From a checkpoint of a small mixture-of-experts model trained on Wikipedia.
Size: 16 layers, width 96, vocabulary 11124, 27.6M parameters.
Below are experts of layer 13 (counted from 0) of a mixture-of-experts language model. Rows are named router (the router's row for the expert), down (a neuron's output weights, with its number) and show model dimensions 0-95. Each number is 500 + 25 x the weight over its row's rms, rounded and kept within 0 to 999. Numbers have three digits each.
Before each expert's rows: a language model's description of what the expert responds to. This comes from a sample of Wikipedia text that the model never trained on.

# expert 58
It responds to: Word-start pieces ending in c like fac, direc, diffic, fec, dec, as in factors, facades, faculties; also taxobox Binomial labels.
router:523494477484507504530525491495510521500489488479505545492514521539485451470508541522443486478515495486482486519517486512483514520523471542490503507520542497463451530519493479523511529559502520495475456498479474462522519481484498503529542522452543511454528488494500479483540531494470467479
down1:452475488483536480504516505480509507517517520497497440527477507533528512474534451537492518464557445534493482524544509483522469462526491471512473508545491469497524474505514497510497510493474524487536509513483471452511504469482471504535539493489480493481530502472499503519492485487543524524
down2:527500512494493536465506465485521529490477510502502530515512491544502501466483456507512507522490497475487481469503440515514438496495476509503486543474539506513498520493498516484484519460522496447498494503504553548447488504509446561545522510499485497516472526486513506504454533486480516506
down3:513526498460477491486484508468498506494471477534480497517503496559514484470453510522505493471512483515486503479490475534485462521452507467490506474514529515461454496446499543521564522553521513498479486465530514472497498518518533529549529482503498533472466515537485510500511488522489505493
down4:488475463440515492511505451468523540507506529458523517532467505517542507515508528508560518461499492508511504492495497519474489527504515522503476480502507542435482516508495500469541463503491537488468520521540509496490552511499512493542502472492516504461500465491497508519490490456456471482
down5:515540498496504451502473483480498567478474535496488500476463491541509491507504540456448493499481482460527519507490474499489531474544514504451483522462527487523516467492529482518484494500515515555491514460474512464519511519548482502516464475515498504515539515498550470511505480508523497505
down6:496530516512500520481489512500484508495494491492485480498539549535512450487479488549495525474508507489535517489483454550487506452511550469477524493529519471509513474542508477510474539508535498535466512461522458496512477431460510496502515508504468517484506511509553514468465505496476505502
down7:544492535515517495526494485518492512506533540498501551469491520454530524476527474500552503478500519530486503511537495473499514489484487479496500506451490493481524486471503482503526493477456500517557504492478473520523451502460528503432491474505510490545471526467478503471545499508500524462
down8:508463502484521513519545481519465502466483452481498471480477479488498487534532531520474553500520469521527487533554514490521473473514519474517452546509491539528472517520462494486498507501504506517518492534516496524552502487476472485485544525457498484458501494534491509474477459481515501481
down9:501523508540469467530491518495491483533488517524533486503524512483492475501471519479531538568469490490492462519463467489507547475473484511502469513528473508497506542502496485487527477501515461474519507512481515501510458467482499505559473547516506481569463472506497520471507516514483496461
down10:480540560511496490489495516497519486524516523498530459481524528508494505554480534515472504508496534512446499513497481521460471477500478454458509521489489509534480455488548497505495505471450505529511484506513459501479498502481527521469493510507461496547502480510477514494571454500512506499
down11:507488514500486464497524525484491492499511516457470462504477524527484506529452530515544576518533522468513445483484497483500455490496438516484467492480555506493497491501533471545499485504524476523512486511516493480526477508500535488490495466498514499531475512534512519508475498560485491520
down12:518488536495544470482500518504491482465516464521495537486505478522477525513560483491485515531545521558460465516481489508509514489467451495468498490531510543532499493523507499520485506523486463499533465494485456536521499501512498495517455496498490459538478468486518494470513496504495521434
down13:515481496491506478485484451523443500496479520503486489564474488486519481525492483513475555524509526486547497526493502495490490452468527485525526466546491483487527473477502515433512508534531507513514490500527491497501526537484498479513484483498542545498518485466550495487499462464527480519
down14:513521535522493465491443496519504496545544539547469520499495510524512506457447468502473486484511490520461537502503457476509544532520501509494490506480488508490532516449519515509506456503522522486485501478487547497473516528513459492497508463470516509474501497516472521500497515496455555473
down15:481527477523487526490485512487500500487513482488527497520487498495503490497453503520534512513500459453554497509482501512470484495470485505497499479493473531456526501526521487484537452485510458516505531540526504519510448522504511479482487464510505560463502528495443518558506528453522551497
down16:541468476485467504530500491531484514447485455437500517473496548477458496471526499517486473538540522470502509496470456491481530496480487530537500477483529508487541531475500513487507475507530512512499496482480513474475496534528488495507467469555473510527522489506523510513483523525549512510
down17:531476504424512522566489483485520477520520481484489494508526470488500474489523487461529487480447459510554520509523522527494497485486512503532492499482501496514473518501517540508484515496479481489560491499509502511482535508483473522539518527504502455422478476519533473517508484508496488498
down18:508499497469500471502470527506491518450531472528480476471497441507489495517479557473492500553554520504522472508462492477509492481482524502505542508506489491493510522478502456466509497528496477489504492471484490498498507494514556521459451491506528540496510522541513545505535508501533523447
down19:514488510479492491530505475521479488502509517537519497515470509490473508482503462473509516528521480497487513452524508491468487534524500430515507514466540515527516496524535529524467493506529430505547460498497457510484497485502519528499520515514537475514518522535460472469517471505522437475
down20:490490463558471461530498483538525471504484498485503469501529501541529508495492539518480458481495506512554481515493526531539440468529525524506519526487511484478480524461513524500477470514503473508479500465473461520489519533507494503497492489500514491505504538497443514483524476461554515482
down21:480480493524489508484503496480485556508483515509452509490514498557452498468480511524488527518492487489479499558509461500518460493493485523537485458527504484465507528521478464481510473504483488539485469488533506485496526530486517464491512475501505527457579525488522513515547531497502470487

# expert 25
It responds to: Line breaks after headings or sentence ends, section header words like Order, Name, History, and month abbreviations.
router:489518497493447498533499503509510512488483480475524536489541547492495472456537517521454503484520463528486468526488494490486520487548456510466511501537526503501483485547548500488525533497532497497489458510487431458536507455492473492519500505485493506457534512484515523497531515485497480505
down1:538507510463521491518525492476506521536452521485486465482478506504477566497516503511494489490458543503511515473496514547500540496481518516516515535510470513490482479532512484493508559480517506500497499525532523471509471483520441506486454507495494442466513522535472470474460532479513499476
down2:482520506503498511479488476510505533535459533501569454488502499475515455466504515482493493532463496543501490518472522517470496535544529480517513486483494497484478546490503516492484535437537494524505470522481511468517485483460532487521515524463469491544478510517494508498470514539529469484
down3:524508472490497483483475510514429523486522475495512526473450505516501550475534480487495543526520491496498520474503457503520470481500517495451547463530504485494477492487520503482507542507479511550519481478503514468515515534508480502508487488470476502502481505474475527497568533476492544549
down4:491538506479489518482483495485484461526520529487506485499480524530466513505510458542497494487446490477447542476497520478485515501488536545519511480511511508468546530504453526479497453513530513513500479524458524460508511511485513544488482493523486495572475526523523508499462509501498498456
down5:513471485540495466538535487520509489509488496470494497468480544535496525508490468509505485522554492520432534468505480528540465512499533506513505474510511519474481514553478514472479524494485517533513525509477462535484511460523449472488540453490481493466522510464491523505500508519478501496
down6:489507463506530506507502466493515493500534510512494498478449505506489512501507477505539510486513502475502457536486549493524523511471509461549523449482520494555474523509461459486529507500505447483511510487553472502490494487517515438512537488491489484439515507513523515475518531546508523481
down7:506477473476482520481496524521471501544482487441431527489550511509506486516502565468514497532540531490504491511500521532528482480494495492476513475491468505493528450485544466475483498510530490528494530534482482493518529513508533507485479498473541542487479445518501476479500483492512497515
down8:525499496508530507500476482529458461519450503475508477544519497483502482467464526501481528489470466521471499491481519496540509483513468477504467552541536553528523482467531502493503479508492505560504518475463476499482505534524517472481495463473474501497509519457532497526474534521511526518
down9:490452485496518535512506515527523496471516568516450502521483514490521493483507511445517494510483496514503493430516488478534507506506512472525492461486519463510519457488465502503433481552468471499513520510498476519494506498548507512488536497524510547499511540521491474533492491484471517488
down10:492514488515553463488539520499477482498480501510528519497464529480543484523548496527489526539472516444493510446497523506472481502496482497494514478515521488515507514525492517508536527498483510493530445482502489509510521543502465504442494499454547482529450514479472466517498489487461534499
down11:519482503490501449487520526510509492504486487492491515442539473502552574536450530512501516465518517492513502480476511532516525504516483485452496522525464476460491437480512468516500498503484511511524498479504477496482527545508531488481518492501469520499502495446472527510519517530520534475
down12:475513486543464503505473459507490525521539485511493497517526521532498471486544504552496492476477480539484511517480534465445520504486466529476524514473535533514456539509507499538524515481521499487479522524485528498525498505497448451483526452473500533497508520493489475468488493461473509512
down13:498486521497510522516496530497509516485537520530498528472527490488518462481495500506467471474473541484493443451469486529474497477501476495575518515486569513484477507523525504527470458497501545475477517538507481474506485482462506508528509490479510465520509541502493491524483554488479480516
down14:492515530532478444587464482494481446505523497486575520476480522532493498520486478528495491494492461503494500496459515494496540477472528506509516482481474499480523490494488439532496518530514460503539512483488503491534488494514500487534524499472507515503510496492505534542482491510512491457
down15:503496532525471481509494486541504504439510512491464510467444465488513531507492519516501503488479555460510509524481486515524531520507514504502536499511538512468468517496511424502478515541489475498494524509456536485501499444514500538496558499480481497508489480512483521452490485503521492535
down16:519469479521482481469486452452505497526467529512494509540496497504515516432488515488490493511486506573493510554498524487508494463504482481539506538504518499513470453534505536491495526456521506545524504521475507481538488516486486523507463495527505500473454453536489506507504473524498501488
down17:493529515496515492481530468482531487480473493562474509506458479505525487486516489518541502483532515464505478509504570509529499503521474487475461482479464465527515533527493512452519498535488512509494491530494441462472552524491519462499485466529500475537528480499498523464493497503513505528
down18:469516540551470473476532539525509544503474489533507472513528520444477502525496485500471482515517490488502469458513493517504516465506538499493471515515499507515502480449493513475476542486545510510488514516466479522509459482487526550515526474516509488490501543530446504481525513488467473468
down19:523496491515517530546515535494457482523519517513449524533483507542480513475493492549544542519506486538509493517518523497485477483493490493442483467531497482510490500495444473555508490509505482508477478463526530494488477463463520459518477496515510495520464548503497538475473497477490511480
down20:532524482536492528475522497481534548459507480508526545492468498505497541504493476522499533527457548480507521487469478501509521481472468491496525487491496466484463528538460500519500512544470501526478497526484487538487497520515500454464503456507454493506500525459521484512506498467543508459
down21:469468488525495470530471510538482469501439493490519504486530451515474494501469481493491527486540540503499561536504478489511532478523468455514496490475524502464480542521482510482478489526495539482501504494502518508513489476522491457496487480508446532496494517528511497513555493524508496560

# expert 56
It responds to: Capital letters beginning acronyms and initials, such as O level, O'Hara, ENG, EF2, ICE, LPG.
router:491504531494493506496475526515502499459492436494528534489501521508517511454514532524496492509521498502518481491466510482474536486527479516487560502485534498465506510528493461495505542500566497513506480531500441470505546472508484527534493527461482476466542456487504525470537495503496480518
down7:477528503509469532499498473523492535490503530522563477493500463485534463480523498468487509512497533517529463480509522522499497504497521486486506503518468551444533532464460506481538512499513484509480472524468474525506518529461511478515500531447472493455475497504482478492520500478495557536
down8:499472509475475505476461492486526473483524472485509508468501549487488507497504511502512490499486531466556512467546499481473529488517509491510517496465481538522508509527536479545512511511508504531458518478510498520503479514445451526497565491486479515441522497483481477449523545520503501527
down9:466476557472504447494536520497537544491519519493480481495520453538510493497512482497483535500503504554489506511493520483546481502507540460505526478465510473480471499523501489534497454464493524467495526512530512536475453484503486507506513519479498492461470478520461508501523506549497522463
down10:438504498477518523531497451494511503508458559518487516525506475542517494463537522497502517513522532473503422465539508492487489543498496525494477521465547531506470499497476490484531504516470482482504500490506517502502481560519496472508454493510528481502510485518485531503483486520458483477
down11:505502489523514526541467556519527504512484486509468509495480481489522484553479455534499514466486505499502454490520537458500484462481489491544544507463545499504515476504490469487504501508471466533500505550523503504486463513514478526487514507516466497521471488495473500438508465557501511530
down12:496494455503515519476487509488493511469500493473518498480539527544501482497566462540521482527506492500519516517508459479532466469528487471493499432522516484514475490495515509505525507505455480442521504495503473493512517479459519501573468469515488516519509526532514501539518460485513504478
down13:475488509448487514484515478483501492457476543517453522500514500508513462472466522489483525487533529547495531513494545506500444505517497507516522487520477485470518538492501498488525503558498561502532522480436479516490490535495496480480520522520489495516458456511500491522503539464489495476
down14:528508490474481481511485486462495513519523496491475501514516523476521505494510476507468560482519438491483487535493508515521480532493529511534488480488476508485507425512542541517523476515499456526476499489551523495495522494512485470467467496515531481495484537468487501519509532560506478446
down15:479503528524497530501504542534492521492518479512539510496518475524526505497515523467484508475476485496453473512512526511476508501474468512500523533517451497540496515500477456474480480492453518465467495548506498462478520440535497487560463488521535517518524474498515464497535463504490532486
down16:498490472522511496532471526470494514497448508511519510486517535496455508525470525473453490487502509497519502502490496505540509509462473482473479519536514452533483532493534549498504460478570472495538511464512510444531492490522491492523494543470522531513477512480474506479464526496486527496
down17:502497510497452477470516488505502489495478463540463484488515485473519518507491464502509557492468526500550546510499473526483471503507509531498457489434473534485465520518515520529512523503479505520490510507534508522504557511513493501497448491484531527511525444503507492465476542502475465518
down18:515524503478466525514479479526509485454506493492459510508498492437505500508514531479467507487508483527504507518511503550521519486483479498502462474525498511485483521486517502535480474508540508494546496523472545425529470506500513456458502465481497504442493520502536511497496551520523522545
down19:511459552528495524467502518498491500470512536516507523554515478499508508495497451484545472575476493506490513484498492489480478498508490522511499469505538515543479493502461541455489488510494468456476493489496460481473537493500477488516473523493492467448516481550503524501505522525524538491
down20:524494467481492433568517505500459485538461484497516478474489470521477525491514455529503508519477493500494492523483523519510505512504496503527466545516535540489453485481495503506487503460494489476487490494544551533514546495525512519508505477494497508512475478465529545474532486471465480527
down21:516501504478504537480500486481526457526508496478507514519500483518542497504504511496452463473470525434489507499452504463455520470465495496481515536472530524500538466536538496475485559512487533525518533502501488488510507490480509502486519503525497506478520562506482517514470523433497512494
down22:445486517498478464488573535486517467537471490487504505501511489478510478557505504523499508503519479529532545500494502561530476499561510459513515515513477481538513515475484520520489491512502491490492458473491500455491462526478472457465524518523495515469473503515481504507485464507506527498
down23:512512486505505487495506517505511522500481500494478530536491497531498457529521452508536463511478480485532521502511479475496509465537593543462469509564480502453511462513496488499484482514477470485485465490498486526511495536512498533493507502490505492497504516506528470480546466544467476476
down24:504512473537506464529510505535505502527509527507482514514506526475490458518476509485540480467483520490500557501510492476531528502478499479544472512488456491495502526482480465525485492481513526528526459526508491544516510488451493488506519509487515529407488505508491498504518434510472483540
down25:506512525485506509499490503525522529465505532451521533533430485496482493471519477484516504549508457554532477473476514496474443502451495527517514539479534525441475510501486503542469507513482491512491523490513466509517523511504523511502482482535473471539508496465493533494495491486483479509
down26:538479481471498510482532453473473502502502447500518530475493453475463506534496462493488469492511488492527519493460445496462504487508515492522526513487502470558481522510483520501476504498462517504493512528525508523514457507527521482536536504505512532491499527524527503558483552466489540481
down27:522491475548512506477474502453461497515493471507482502502493534538487508506518572505523517520537510483458495485549520467536509489524503478499524474505496551461497506474479497480495499488532488499472504513508512476521504502540477520465444474476518484535488517523526454469515444536499502497